Experts of a small language model: 14 layers, 7959 steps.
Below are experts of layer 5 (counted from 0) of a mixture-of-experts language model. Rows are named router (the router's row for the expert), down (a neuron's output weights, with its number) and show model dimensions 0-255. Each number is 50 + 15 x the weight over its row's rms, rounded and kept within 0 to 99.
After each expert's rows: "comes before" lists some tokens at least twice as common just after its tokens as in all text. This comes from a sample of Wikipedia text that the model never trained on. Tokens count by the router's weight.

# expert 58
router:55 41 56 50 47 33 37 53 35 42 37 52 50 32 58 64 65 57 67 38 52 43 61 46 56 58 64 38 58 33 35 23 35 12 65 45 56 52 47 49 41 46 31 73 40 53 78 66 34 55 59 58 64 46 52 63 69 39 58 39 38 32 49 54 47 60 43 54 64 63 26 63 60 73 63 50 34 43 22 86 41 49 31 47 42 63 58 25 38 34 57 63 51 66 84 65 43 47 42 52 60 39 24 81 38 37 54 69 32 38 36 46 63 66 16 56 64 63 42 48 23 77 11 30 36 69 64 62 54 87 22 79 58 53 43 77 67 49 40 61 58 40 38 35 67 45 31 56 41 38 30 29 69 54 16 48 60 26 55 43 43 64 56 36 51 31 47 35 62 41 65 58 54 45 35 18 47 28 40 58 73 54 48 77 34 66 66 56 54 79 68 68 47 57 57 33 41 45 50 43 32 61 49 87 47 39 50 62 59 37 49 48 37 50 39 27 74 60 68 44 41 57 42 38 55 71 38 39 49 83 65 42 40 74 48 51 44 52 69 53 46 61 79 37 40 54 23 76 24 70 58 70 50 70 35 60
down0:38 36 44 53 45 39 48 68 41 49 46 57 51 39 34 61 63 47 72 57 18 30 51 28 48 53 89 42 61 20 49 52 53 42 40 47 58 61 23 57 71 42 38 35 35 22 49 25 67 61 25 35 53 35 57 72 47 40 36 73 47 39 32 80 36 63 38 34 41 61 31 47 54 38 73 51 58 68 57 23 53 54 62 47 69 40 67 40 60 49 82 48 52 50 61 38 37 77 41 27 47 57 25 60 52 47 49 72 50 62 37 52 46 51 68 26 74 32 39 60 53 28 65 49 62 58 42 39 46 32 45 60 52 76 38 45 61 20 65 76 66 46 40 66 40 60 43 21 54 61 36 33 58 75 39 41 43 60 81 61 81 48 52 62 37 81 59 43 40 53 54 40 20 15 55 41 49 52 77 60 47 58 57 40 59 48 44 54 79 63 58 24 57 35 42 55 59 10 48 68 50 19 34 57 53 39 77 43 33 35 67 27 58 53 44 26 48 82 44 74 09 57 42 40 44 57 54 39 57 65 50 39 14 77 43 45 42 31 40 65 38 43 46 29 56 37 42 29 51 47 46 62 51 26 56 54
comes before: " |", " The", " In", " He", " |\n", " It"

# expert 48
router:47 21 82 68 46 37 59 64 05 38 29 40 36 53 31 44 24 30 27 66 41 63 49 30 40 48 34 79 60 20 44 22 53 74 48 47 77 48 44 59 60 61 39 52 36 34 49 45 53 66 47 53 24 71 51 60 41 57 69 37 36 47 63 62 66 51 26 63 36 53 51 40 61 55 29 71 70 31 54 32 21 70 20 42 57 45 51 67 68 48 45 69 33 44 48 43 41 80 36 51 59 63 41 42 74 25 42 66 25 31 47 63 28 65 52 72 36 34 65 31 38 49 45 55 57 57 33 56 68 39 62 42 55 58 51 70 70 34 62 37 41 56 66 37 61 50 37 47 62 58 30 61 53 79 83 38 31 46 56 31 57 65 62 54 44 57 78 67 39 33 44 60 50 50 40 60 53 51 43 47 52 68 76 61 62 50 66 59 62 64 30 45 69 65 49 25 67 28 28 32 35 35 43 45 65 31 62 43 60 34 34 46 57 42 41 35 46 29 66 24 31 37 63 32 56 27 66 24 25 43 56 56 66 66 71 65 39 49 53 56 64 71 40 86 54 43 33 39 64 63 77 56 49 72 35 61
down0:54 46 21 33 52 68 44 71 40 51 59 66 61 54 56 51 30 80 41 54 47 57 80 59 43 65 29 55 69 57 42 45 53 52 62 58 44 61 47 65 66 53 45 32 46 24 23 51 23 61 57 31 42 57 69 52 50 52 77 27 52 36 86 30 54 37 34 39 45 41 59 43 73 66 52 39 50 58 75 29 55 51 40 50 48 50 67 34 30 65 24 43 47 84 57 43 48 39 40 35 47 45 21 52 26 55 30 48 21 49 25 74 48 58 52 56 40 38 54 26 47 15 41 51 41 29 72 49 74 43 57 47 42 33 45 81 24 52 77 38 61 75 41 74 38 51 34 58 58 51 67 59 55 22 57 33 53 56 54 28 70 38 43 34 42 53 37 79 50 65 38 36 74 25 40 62 42 41 75 41 53 32 48 59 44 53 57 52 56 56 09 29 43 51 38 40 31 44 31 35 49 56 50 18 67 43 64 76 77 72 51 44 59 64 61 57 36 68 54 43 33 21 46 39 58 68 51 53 40 39 44 42 40 81 59 48 80 17 36 56 19 49 57 59 43 48 56 75 59 66 44 36 56 46 32 79
comes before: " ", " —", " +", " L", " −", " ."

# expert 62
router:62 62 39 61 26 49 25 28 37 36 63 52 41 56 60 34 52 55 44 68 59 51 54 54 45 40 21 54 47 93 43 62 66 39 34 50 46 52 30 45 80 38 27 61 44 60 29 54 81 69 45 77 77 35 77 69 61 65 24 52 69 37 67 73 70 41 72 68 76 44 67 70 41 31 25 31 72 38 62 61 66 56 47 52 63 29 55 66 42 55 25 23 60 80 44 47 51 48 56 60 64 43 40 34 39 46 40 53 31 66 41 49 72 51 35 34 40 66 57 55 30 34 27 76 31 56 32 37 37 74 42 27 48 73 54 54 50 30 58 70 51 62 48 35 65 45 50 46 34 61 58 62 44 66 39 48 37 48 57 48 31 33 61 53 65 69 49 70 71 40 34 77 45 58 51 53 69 35 31 45 36 38 42 28 64 51 61 40 38 29 58 45 42 55 78 62 47 86 71 49 46 69 39 48 75 33 48 59 41 47 30 55 84 50 50 66 48 19 38 56 38 72 48 60 66 37 28 50 40 21 46 53 49 35 50 56 64 53 40 22 19 61 34 32 63 72 49 26 37 37 56 57 46 38 28 65
down0:57 68 32 76 55 49 62 62 48 60 67 24 35 58 62 42 45 52 40 45 76 28 46 33 38 40 27 53 53 35 23 32 49 65 46 52 75 65 60 49 57 41 28 82 43 39 55 40 71 10 44 51 38 60 94 54 59 34 54 39 36 47 68 44 44 37 84 77 61 60 44 59 51 60 37 57 60 43 45 52 26 47 57 37 39 72 54 55 58 70 61 64 39 54 41 62 54 45 54 55 69 64 44 51 61 39 34 30 42 37 40 45 50 59 31 55 40 59 66 46 40 80 53 60 33 62 47 48 49 55 24 38 48 26 57 59 36 64 37 61 56 35 46 52 61 27 18 62 62 56 37 34 32 62 62 67 31 50 42 38 65 43 50 73 61 77 53 52 41 56 25 42 46 69 72 48 70 28 52 67 36 58 43 30 41 49 71 41 50 17 25 49 65 64 39 50 54 93 52 56 61 40 56 38 57 77 68 31 78 72 20 47 67 58 59 59 51 21 03 37 35 62 57 47 29 39 49 49 36 55 51 43 64 28 73 59 19 76 72 37 24 37 55 65 61 57 59 41 29 55 83 55 47 54 51 33
comes before: " the", " ", " a", " his", " an", " be"

# expert 68
router:41 46 60 71 61 29 44 88 42 51 67 46 54 56 76 44 43 54 50 37 71 61 52 29 37 37 72 30 79 38 23 62 56 33 65 49 57 30 50 61 51 57 34 35 51 57 47 56 14 65 70 44 34 44 34 71 31 73 43 49 29 39 76 39 46 50 60 64 85 55 29 79 59 29 63 72 55 35 31 48 42 35 59 49 55 40 41 72 47 22 29 68 49 40 48 25 36 62 34 67 53 74 44 49 55 58 80 49 60 51 16 79 57 61 66 59 79 36 65 44 57 48 43 57 65 25 78 49 28 47 49 64 47 80 32 40 61 41 54 16 62 67 52 59 58 34 51 65 56 50 58 49 70 47 63 43 45 38 65 54 59 77 51 51 59 64 53 42 51 48 51 85 37 50 32 30 56 51 68 58 41 67 69 61 35 43 28 54 53 62 58 24 62 60 67 43 64 47 78 55 31 64 44 45 22 58 88 45 54 30 45 28 46 55 40 30 36 83 71 39 77 53 58 41 28 54 74 56 51 62 61 50 34 40 50 57 71 65 49 72 69 44 57 64 34 45 49 16 49 59 40 55 63 38 37 46
down0:35 29 32 55 50 49 46 54 73 48 69 29 46 59 33 72 65 38 54 62 37 46 45 53 52 43 33 38 42 51 49 41 65 46 37 38 58 59 82 24 33 59 56 43 36 30 68 53 44 36 52 45 59 58 53 52 40 59 60 26 23 71 63 55 31 76 35 49 56 35 63 45 35 59 63 17 33 40 46 73 40 34 71 46 22 42 72 92 50 43 68 47 52 23 72 71 55 60 32 43 42 55 73 55 74 60 64 39 35 60 66 56 31 45 68 08 57 45 43 47 54 57 63 56 38 47 55 43 47 63 82 72 65 41 72 59 43 57 66 56 20 41 64 47 80 69 72 56 53 66 50 52 45 54 64 80 37 60 78 51 48 75 28 46 60 57 64 44 44 26 58 50 65 81 53 62 35 46 56 52 43 48 25 58 29 35 24 64 56 60 64 48 52 53 87 73 38 72 50 34 45 47 48 48 57 77 64 48 74 38 35 33 83 66 43 55 50 44 36 60 36 65 52 56 65 20 30 33 40 60 51 35 57 28 27 50 61 36 37 48 64 46 50 62 55 39 49 04 40 56 59 60 86 38 47 60
comes before: " |", "-", " (", " and", " is", " |\n"

# expert 70
router:25 32 72 64 65 34 48 58 59 65 71 54 41 67 30 78 61 63 35 44 25 57 51 68 55 49 54 45 12 50 34 56 64 44 78 52 60 30 41 71 38 52 35 66 39 51 57 32 59 44 46 59 23 78 47 47 66 75 62 41 76 63 55 70 44 32 47 24 41 49 67 26 52 54 57 53 56 53 52 54 21 68 39 66 44 45 73 66 67 65 29 45 48 40 65 55 46 49 65 67 75 25 29 30 68 17 30 46 77 49 44 77 66 30 47 53 40 41 62 39 37 33 33 73 52 55 41 69 40 30 17 58 67 53 33 31 30 64 48 43 36 58 51 56 22 71 90 53 61 50 51 44 18 31 56 51 41 49 52 44 56 66 51 31 50 63 57 72 32 59 76 47 26 36 37 41 28 51 34 65 65 67 55 61 65 40 23 54 43 29 37 55 31 47 41 42 47 36 29 61 44 69 22 39 33 40 57 48 35 13 81 64 42 67 29 60 51 49 37 35 48 29 60 47 27 66 45 53 46 51 48 75 49 42 58 52 58 67 49 40 63 55 36 57 60 57 79 58 59 76 40 55 58 58 41 74
down2:56 26 58 80 76 50 52 80 46 74 10 27 69 57 54 38 18 63 29 46 61 43 44 40 43 56 59 46 59 54 57 78 41 19 68 51 67 50 55 44 50 58 54 59 25 33 40 63 68 56 49 43 52 60 40 66 58 56 43 56 43 72 71 77 54 29 23 56 45 69 64 66 47 47 63 46 46 48 59 74 60 51 52 43 53 45 51 50 69 54 49 60 37 36 70 51 36 53 49 43 56 41 59 34 38 57 42 55 31 66 64 25 37 38 35 63 55 34 82 62 58 51 33 62 60 55 60 41 34 69 47 28 72 27 41 46 61 34 65 36 47 83 36 28 54 53 67 53 63 85 49 53 37 35 46 31 84 29 45 37 56 49 62 26 47 28 47 39 59 21 68 47 59 56 50 38 45 43 79 48 33 67 42 53 68 49 59 54 55 33 63 40 60 55 55 38 59 35 17 75 02 30 43 44 45 12 43 64 36 53 35 72 41 71 47 44 61 54 72 80 55 44 29 77 60 63 72 38 60 42 53 57 72 34 60 62 53 63 44 53 43 68 62 52 72 75 52 32 61 36 18 80 41 62 55 67
comes before: " the", " by", ":", " a", " on", " as"

# expert 31
router:47 37 51 49 52 50 51 41 37 73 53 85 75 68 46 68 54 49 69 50 56 59 77 41 23 58 54 47 74 58 29 54 57 41 29 43 62 34 39 46 74 52 64 51 28 37 50 53 56 63 43 49 48 68 40 80 61 48 83 55 57 36 51 77 18 21 58 58 62 57 49 41 48 62 29 49 41 52 56 74 53 68 68 60 75 35 75 33 47 33 48 34 56 62 71 41 40 69 20 69 43 49 24 65 70 27 53 75 45 55 36 44 31 51 61 59 57 51 26 56 44 69 38 27 66 61 66 53 37 67 52 57 51 64 25 73 58 12 59 58 55 37 39 40 50 87 52 54 44 52 53 30 46 56 48 53 37 67 74 67 47 37 55 61 66 56 48 41 42 39 33 42 79 23 53 44 84 40 49 58 42 28 33 50 42 42 66 65 58 43 57 50 30 61 76 51 47 45 73 44 59 05 29 63 55 43 54 76 44 46 54 59 69 58 47 45 68 29 40 55 54 35 47 50 71 39 54 36 53 73 41 17 45 57 43 63 74 55 41 64 09 51 70 56 74 75 45 35 54 45 56 52 26 69 37 85
down0:31 66 46 52 40 45 52 42 75 36 40 52 49 50 46 48 52 71 38 36 56 38 62 48 78 21 53 59 46 48 48 62 33 37 42 50 43 58 78 27 57 42 43 44 48 49 63 29 44 61 69 39 50 63 37 64 61 37 37 47 47 83 60 50 39 32 59 63 28 33 37 38 45 81 35 54 57 33 42 66 77 49 51 60 60 52 62 42 77 38 40 43 32 39 55 63 56 77 52 45 31 56 41 77 53 70 49 69 60 62 68 56 44 51 62 58 34 67 32 64 60 54 55 83 74 85 56 26 68 43 55 44 43 22 40 59 60 85 37 36 50 59 52 61 28 34 75 39 60 77 64 42 49 52 56 12 07 45 58 60 43 74 60 55 39 45 59 60 45 33 39 66 69 51 69 57 66 66 33 45 52 53 26 57 48 20 28 39 61 47 67 41 35 71 35 43 71 64 49 59 54 55 54 63 40 23 44 79 54 57 79 18 32 25 22 46 55 43 64 44 80 78 52 50 51 47 65 82 31 40 55 49 58 51 38 22 62 44 82 66 49 21 63 39 47 39 60 53 66 47 66 77 50 23 34 44
comes before: " the", " The", "The", " a", "==", "==="

# expert 11
router:46 28 37 38 25 56 39 51 21 55 34 59 28 30 58 51 30 47 50 20 56 45 35 35 39 56 65 68 61 30 69 47 75 46 54 41 58 52 70 39 32 58 28 45 48 60 48 42 41 71 52 49 18 50 52 27 52 39 33 46 39 35 50 43 80 42 72 44 46 74 52 53 19 48 50 30 23 31 71 42 51 64 50 58 42 55 53 54 34 49 44 81 60 51 49 45 49 25 54 71 52 27 60 66 72 79 61 52 80 36 45 54 66 28 57 58 47 89 68 65 53 32 48 32 31 44 40 44 39 40 70 63 51 37 51 44 36 49 58 69 77 57 48 76 40 82 56 54 56 73 65 60 36 30 20 48 74 35 66 64 70 37 51 44 53 35 34 69 34 39 75 63 52 57 67 54 30 68 66 37 69 49 31 58 34 49 38 66 39 67 37 45 47 60 55 42 39 61 35 23 85 71 69 53 31 30 54 69 24 51 42 55 46 84 41 36 70 57 46 48 69 51 31 44 56 55 45 47 61 67 64 53 77 82 39 47 30 55 68 43 25 50 33 65 39 57 46 49 20 52 32 62 70 49 55 81
down2:80 13 72 28 52 45 91 74 48 62 44 47 57 54 46 57 48 62 70 58 47 49 29 35 35 53 84 57 52 42 41 37 57 44 34 56 45 51 61 38 62 46 36 27 26 55 78 52 29 52 50 30 23 49 49 72 25 79 52 90 36 33 68 59 66 61 32 52 47 62 56 25 58 47 53 78 30 50 56 22 52 58 32 36 52 48 39 53 24 61 74 38 70 47 87 58 50 39 72 57 43 44 40 52 42 47 63 44 33 76 63 64 37 59 44 40 79 29 49 51 74 48 61 48 24 55 68 49 13 58 43 59 47 42 47 44 78 54 52 36 30 42 51 62 56 49 54 58 46 47 33 83 44 57 31 32 50 25 54 39 26 87 28 46 39 30 53 57 61 47 78 59 65 44 47 33 42 72 63 52 36 58 36 59 57 64 78 75 54 48 56 44 42 47 40 50 38 29 51 60 52 45 42 57 50 58 34 37 57 40 52 43 68 54 58 30 62 88 75 70 57 59 58 48 50 56 81 24 55 62 39 60 30 35 53 32 34 50 59 59 60 30 54 38 64 64 48 43 68 51 64 57 30 73 81 52
comes before: " |", "–", ",", ".", ")\n", "0"

# expert 51
router:35 74 47 37 54 46 48 24 39 46 53 51 45 46 73 28 55 53 65 42 50 65 21 35 70 53 79 33 65 66 86 39 43 51 54 51 26 42 59 33 72 61 33 28 53 68 67 31 23 28 30 63 51 37 33 18 62 39 36 73 64 49 28 72 55 58 36 81 07 49 76 41 63 54 47 46 36 44 64 35 53 77 54 50 56 56 27 48 63 36 30 48 50 56 42 81 32 57 47 42 37 48 27 59 34 23 50 57 39 77 58 75 55 51 52 28 53 56 60 62 52 34 40 30 40 60 55 75 89 38 35 42 33 22 71 51 62 40 44 62 48 33 68 30 52 53 59 36 42 45 26 73 52 40 49 40 50 63 68 75 40 58 52 44 36 43 35 56 54 74 46 73 64 54 35 50 83 53 37 67 48 37 26 46 50 53 79 53 46 44 32 46 38 51 30 38 57 66 56 55 46 20 61 82 54 41 27 83 72 37 50 26 72 49 46 56 29 57 53 78 42 68 63 42 65 51 56 53 27 24 57 71 39 29 62 48 47 54 48 66 68 49 32 60 51 57 64 49 54 34 49 42 40 59 65 41
down2:44 38 55 54 44 47 29 69 54 33 36 67 49 97 65 43 64 38 35 37 35 66 33 65 56 32 27 35 42 46 45 24 61 61 44 61 71 41 78 55 24 51 46 72 51 49 82 44 51 41 55 54 41 39 59 58 46 32 41 65 40 53 35 64 49 87 58 48 62 73 35 42 74 38 74 31 46 53 64 57 15 67 64 61 31 62 70 58 61 60 55 26 48 62 55 43 64 62 28 66 49 29 53 62 47 55 67 73 39 53 64 40 40 47 31 47 39 39 48 43 79 53 30 53 34 42 46 41 46 64 19 49 36 59 56 43 51 52 72 59 54 48 39 51 61 74 45 46 75 67 62 60 46 99 42 57 55 62 50 43 66 33 25 62 52 88 24 41 65 55 54 49 28 71 46 49 60 51 33 49 62 63 59 48 59 73 65 36 49 47 65 54 68 53 55 59 55 63 76 69 32 48 26 35 34 27 27 47 69 63 38 51 36 52 68 60 57 60 24 41 63 64 21 32 39 44 82 53 44 56 79 19 69 63 56 43 57 25 40 80 45 61 55 46 31 16 32 49 45 47 31 51 25 60 61 60
comes before: " the", " of", " years", " States", " round", " months"

# expert 37
router:73 44 43 53 44 31 33 49 63 48 23 41 67 55 47 63 45 65 36 25 65 58 72 48 69 30 63 37 71 34 76 63 59 57 27 50 42 36 63 75 46 75 40 43 30 43 73 40 65 67 50 29 52 37 26 60 50 71 81 61 26 37 48 37 72 29 71 56 26 31 44 69 65 72 60 29 49 44 63 59 43 58 58 46 55 41 28 64 53 43 38 39 50 36 71 53 30 66 64 38 75 59 64 30 71 53 63 56 32 28 55 56 76 59 37 41 36 26 52 80 82 47 26 37 60 55 52 58 62 39 50 68 64 68 24 60 55 62 66 69 37 60 69 55 40 71 33 70 68 60 40 62 65 42 66 36 54 49 62 36 42 18 12 52 41 28 54 51 46 51 41 49 30 44 26 56 17 36 66 31 60 32 57 41 42 35 46 70 53 62 46 33 65 67 37 30 54 72 59 35 29 50 42 46 52 69 56 28 44 40 66 87 43 37 35 52 50 41 25 42 26 46 55 45 34 64 51 31 41 78 55 63 59 54 42 52 25 68 28 59 48 78 57 48 41 70 43 32 64 35 73 69 63 45 54 56
down0:69 47 60 57 70 50 61 65 44 38 06 62 57 43 28 44 29 37 74 29 46 62 59 29 36 40 33 60 26 50 43 59 44 63 64 47 43 68 41 41 59 37 41 39 35 31 31 57 55 71 62 46 34 92 39 31 79 51 70 50 61 36 54 53 24 50 40 33 30 75 58 34 20 45 39 25 35 64 57 64 50 40 61 58 36 35 64 48 30 39 50 40 54 51 38 65 58 65 47 46 68 34 50 53 51 69 58 61 50 68 46 62 28 33 42 32 47 64 39 65 66 36 76 28 30 26 21 07 47 48 39 70 32 48 93 41 51 63 59 65 51 55 46 26 70 48 57 44 56 42 66 42 64 45 56 42 62 65 66 79 87 52 78 52 75 08 74 49 28 40 30 61 40 61 46 52 35 41 59 50 56 40 57 34 60 60 65 51 38 78 66 57 30 93 62 40 54 52 54 47 80 50 42 35 45 55 44 87 55 57 29 46 54 58 58 42 53 62 52 45 41 56 40 57 57 51 41 27 62 42 60 56 26 49 43 67 37 58 28 50 39 55 67 43 50 57 43 61 49 23 55 52 68 73 30 58
comes before: "-", "|", "==", "===", "=", "The"

# expert 43
router:51 38 57 72 59 23 51 54 34 40 66 42 37 24 67 50 19 49 61 55 39 58 59 50 56 56 55 60 47 48 73 37 58 38 30 51 85 55 73 39 41 59 45 28 40 56 46 55 38 30 51 35 34 78 39 20 56 43 41 59 50 20 63 21 38 47 84 52 26 54 27 36 21 39 81 18 61 52 54 26 44 51 41 50 43 74 39 48 42 65 49 76 47 25 68 30 76 32 34 65 27 65 39 40 20 59 61 15 48 26 35 49 78 39 21 56 41 83 55 63 38 26 56 29 22 62 55 58 42 48 43 71 31 29 36 37 55 61 36 57 89 50 29 70 30 53 41 48 59 28 49 56 33 27 18 29 50 47 45 53 52 43 71 54 71 51 33 53 53 58 73 50 62 42 51 47 61 33 69 38 41 58 41 69 41 47 58 52 55 71 60 56 64 33 51 35 56 34 40 34 54 56 50 67 37 26 51 43 40 34 23 55 34 77 49 36 56 62 60 44 67 41 27 40 24 28 48 41 67 50 77 48 61 62 50 64 53 60 76 47 62 57 42 46 37 54 35 60 28 44 58 44 50 49 54 42
down2:47 52 25 39 53 57 36 70 81 39 63 40 32 60 33 55 55 45 56 77 76 77 49 65 51 91 61 56 49 42 61 71 33 40 45 41 40 49 49 37 38 33 69 54 50 77 59 58 44 49 37 38 52 53 29 42 73 79 63 49 75 37 48 69 36 64 44 53 69 49 43 46 59 38 52 63 70 61 37 19 39 50 45 38 53 60 31 43 33 69 50 52 45 47 66 61 51 45 32 36 44 44 54 50 62 64 43 39 63 76 46 43 46 61 60 39 23 53 63 11 56 68 49 17 40 73 56 74 41 57 55 58 35 36 31 31 67 27 36 34 54 49 47 74 26 57 37 50 29 53 45 47 39 63 42 28 32 38 41 56 66 66 53 73 61 03 25 75 51 64 62 41 62 37 35 56 67 44 34 49 41 58 42 45 53 36 76 99 42 40 58 46 19 53 59 60 26 32 26 51 56 43 63 46 41 50 68 67 41 44 45 67 00 55 75 61 65 70 28 67 48 61 69 40 78 77 54 39 37 49 41 54 40 32 59 54 79 46 43 50 76 47 45 45 62 53 41 50 43 53 31 32 33 52 65 36
comes before: " |", ".", "–", ";", ",", " |\n"

# expert 77
router:57 47 36 65 53 68 46 27 39 54 53 43 60 62 42 59 61 67 66 55 53 54 38 37 44 63 67 41 50 36 51 61 38 61 53 46 40 50 51 45 65 37 47 46 50 49 51 61 38 49 56 37 70 46 41 24 28 44 47 60 50 54 31 70 51 45 37 60 52 56 65 76 56 51 28 58 78 35 58 45 64 56 35 71 37 50 19 74 70 53 46 54 35 25 63 67 23 54 32 30 34 53 43 65 73 26 30 52 36 74 70 53 39 57 33 42 55 75 75 58 22 44 27 38 19 57 52 71 63 46 33 51 63 35 36 56 50 71 48 26 55 29 27 56 33 61 82 43 61 65 69 73 44 64 32 48 59 92 61 52 23 72 60 55 56 47 36 68 38 54 43 65 65 41 41 54 74 77 51 47 55 51 36 45 54 71 54 59 53 39 69 36 51 52 44 36 74 64 51 40 54 30 64 68 65 43 49 77 41 46 65 75 51 40 27 62 59 77 71 86 83 21 74 50 66 43 69 49 56 38 31 70 48 44 56 80 73 69 22 44 82 64 41 75 61 63 69 59 71 34 66 69 76 71 56 43
down2:41 70 49 40 32 32 55 44 71 53 43 46 47 51 60 29 50 48 39 51 36 59 62 47 74 78 34 52 24 48 43 54 68 35 29 60 45 65 41 46 52 46 69 36 27 62 22 62 57 19 63 61 61 56 59 41 53 49 47 36 35 54 30 58 65 54 11 60 47 49 55 61 33 81 51 36 67 66 45 43 60 51 28 64 54 62 44 33 69 18 29 46 45 36 43 33 50 71 39 54 56 61 35 39 71 74 49 37 27 59 47 60 35 73 55 56 56 33 50 34 50 42 52 46 42 39 42 36 61 46 51 52 43 47 30 35 35 23 50 55 50 69 50 53 33 17 64 40 40 39 25 45 67 82 36 29 50 82 33 58 88 56 47 62 68 39 78 20 58 31 48 47 58 39 59 35 52 36 43 58 52 19 68 67 42 48 64 45 56 58 37 48 29 43 62 64 34 65 53 55 36 41 79 53 49 37 54 31 15 57 77 68 78 44 61 30 72 33 47 80 22 31 40 32 31 43 69 56 72 78 80 68 47 44 63 32 77 46 22 48 63 43 33 68 33 70 49 42 22 55 61 70 62 55 63 45
comes before: " the", " a", " his", " birth", " Representatives", " this"

# expert 57
router:67 49 63 61 35 47 60 35 36 41 50 68 61 54 26 59 32 43 48 29 49 53 40 72 47 41 68 37 37 25 38 53 57 54 63 30 55 63 39 63 58 31 42 68 77 24 61 26 69 60 73 38 29 52 47 57 54 42 32 17 53 57 42 81 40 55 61 56 68 51 47 60 60 63 52 62 50 35 47 73 50 54 23 43 32 40 65 50 53 75 37 75 49 81 41 40 31 36 60 32 44 33 29 64 66 55 10 56 43 52 72 54 64 37 48 69 51 45 49 52 48 31 20 60 43 26 52 45 55 40 46 26 55 51 45 33 85 32 52 60 45 58 50 88 11 38 68 27 34 84 42 63 29 46 49 30 64 58 67 65 49 33 48 38 97 37 37 49 53 44 62 74 50 33 33 36 46 62 24 76 63 57 52 39 32 62 25 34 63 23 62 57 47 34 44 54 70 50 51 21 37 42 50 56 50 38 20 69 15 38 36 24 35 50 31 43 34 52 59 58 53 38 74 69 68 38 45 58 37 37 42 49 63 49 50 62 65 44 76 54 37 71 66 53 57 37 45 45 33 54 64 66 58 59 40 41
down0:44 40 49 67 64 65 51 30 56 48 44 46 51 38 58 60 79 40 57 65 34 62 41 38 61 60 37 54 65 60 19 64 48 74 56 55 64 19 55 57 55 70 39 43 44 17 44 65 60 32 37 63 28 62 37 21 51 41 70 38 80 26 45 56 52 29 67 42 47 70 71 59 47 47 38 45 65 18 24 40 60 56 49 49 65 35 79 48 60 37 50 38 61 51 55 40 63 51 60 66 39 65 54 66 86 37 41 80 31 39 65 38 71 38 50 52 60 43 74 67 31 62 35 34 37 61 57 44 43 21 18 48 35 64 67 38 46 41 57 54 29 78 53 48 43 57 52 57 62 44 76 36 56 45 59 24 50 60 33 64 43 72 54 60 07 73 70 48 29 41 43 74 50 42 36 45 24 40 46 53 48 65 41 50 52 69 53 46 81 54 29 54 40 64 35 73 81 68 37 61 59 44 63 31 59 30 74 67 69 75 28 66 69 65 70 81 54 76 36 44 57 31 85 36 34 60 40 68 49 70 50 44 43 49 54 59 74 32 44 39 67 73 58 50 52 40 50 45 64 43 45 51 39 56 75 57
comes before: ",", " of", " and", " in", ".", "\n"

# expert 33
router:48 23 61 67 30 63 50 59 52 40 32 66 44 57 65 49 66 47 28 36 32 67 64 38 56 26 42 60 79 28 38 60 59 60 71 50 52 45 74 41 35 69 33 55 50 56 65 39 54 75 37 48 57 28 48 56 50 33 58 65 43 47 62 31 67 39 52 53 73 63 53 65 61 38 64 59 29 26 51 67 75 68 57 46 49 50 64 29 36 41 41 63 28 29 60 43 38 36 58 52 77 46 45 64 86 42 78 61 51 73 23 58 41 62 39 63 58 74 31 73 30 57 39 54 41 35 50 43 52 21 69 56 62 36 43 39 42 56 53 36 57 66 35 61 56 60 47 42 47 40 44 52 56 53 58 51 68 52 56 64 64 35 44 44 41 47 47 71 35 17 62 52 42 90 48 49 28 80 47 43 77 52 80 73 27 96 35 61 17 57 47 43 47 52 53 55 51 47 50 29 49 84 35 42 34 26 42 50 34 63 57 50 46 44 49 28 61 64 60 37 54 29 60 52 69 74 12 44 25 75 75 44 63 81 58 67 49 59 51 51 52 49 81 49 35 45 66 72 30 66 22 61 52 62 35 75
down2:74 61 39 89 40 45 50 27 57 59 61 75 62 30 51 41 31 48 47 42 32 41 53 44 48 51 61 39 42 51 77 50 36 63 52 31 57 53 49 62 47 05 21 67 43 54 59 63 51 55 45 39 39 60 42 38 45 26 39 46 65 51 63 28 40 31 45 63 28 74 35 65 59 29 68 67 42 59 50 41 49 41 49 47 19 61 40 43 69 56 55 47 34 28 25 35 55 38 59 51 28 47 46 48 21 60 61 43 59 38 76 47 57 12 60 40 65 71 66 77 78 57 79 47 59 68 42 29 59 25 57 60 35 45 20 86 62 32 48 37 27 59 50 40 63 63 46 58 62 53 40 36 39 27 43 42 59 52 34 67 56 64 42 34 68 47 30 61 60 18 24 40 55 57 51 38 36 49 78 53 50 53 45 53 58 45 46 38 70 54 28 67 84 49 71 58 54 51 51 33 44 61 73 24 69 43 68 48 73 63 49 63 74 75 31 56 66 33 22 64 53 25 42 52 18 32 47 68 63 22 35 51 64 52 39 32 56 71 68 50 68 38 55 53 72 39 52 46 62 66 82 33 48 46 50 33
comes before: "–", " ", " |", ",", ")\n", ")"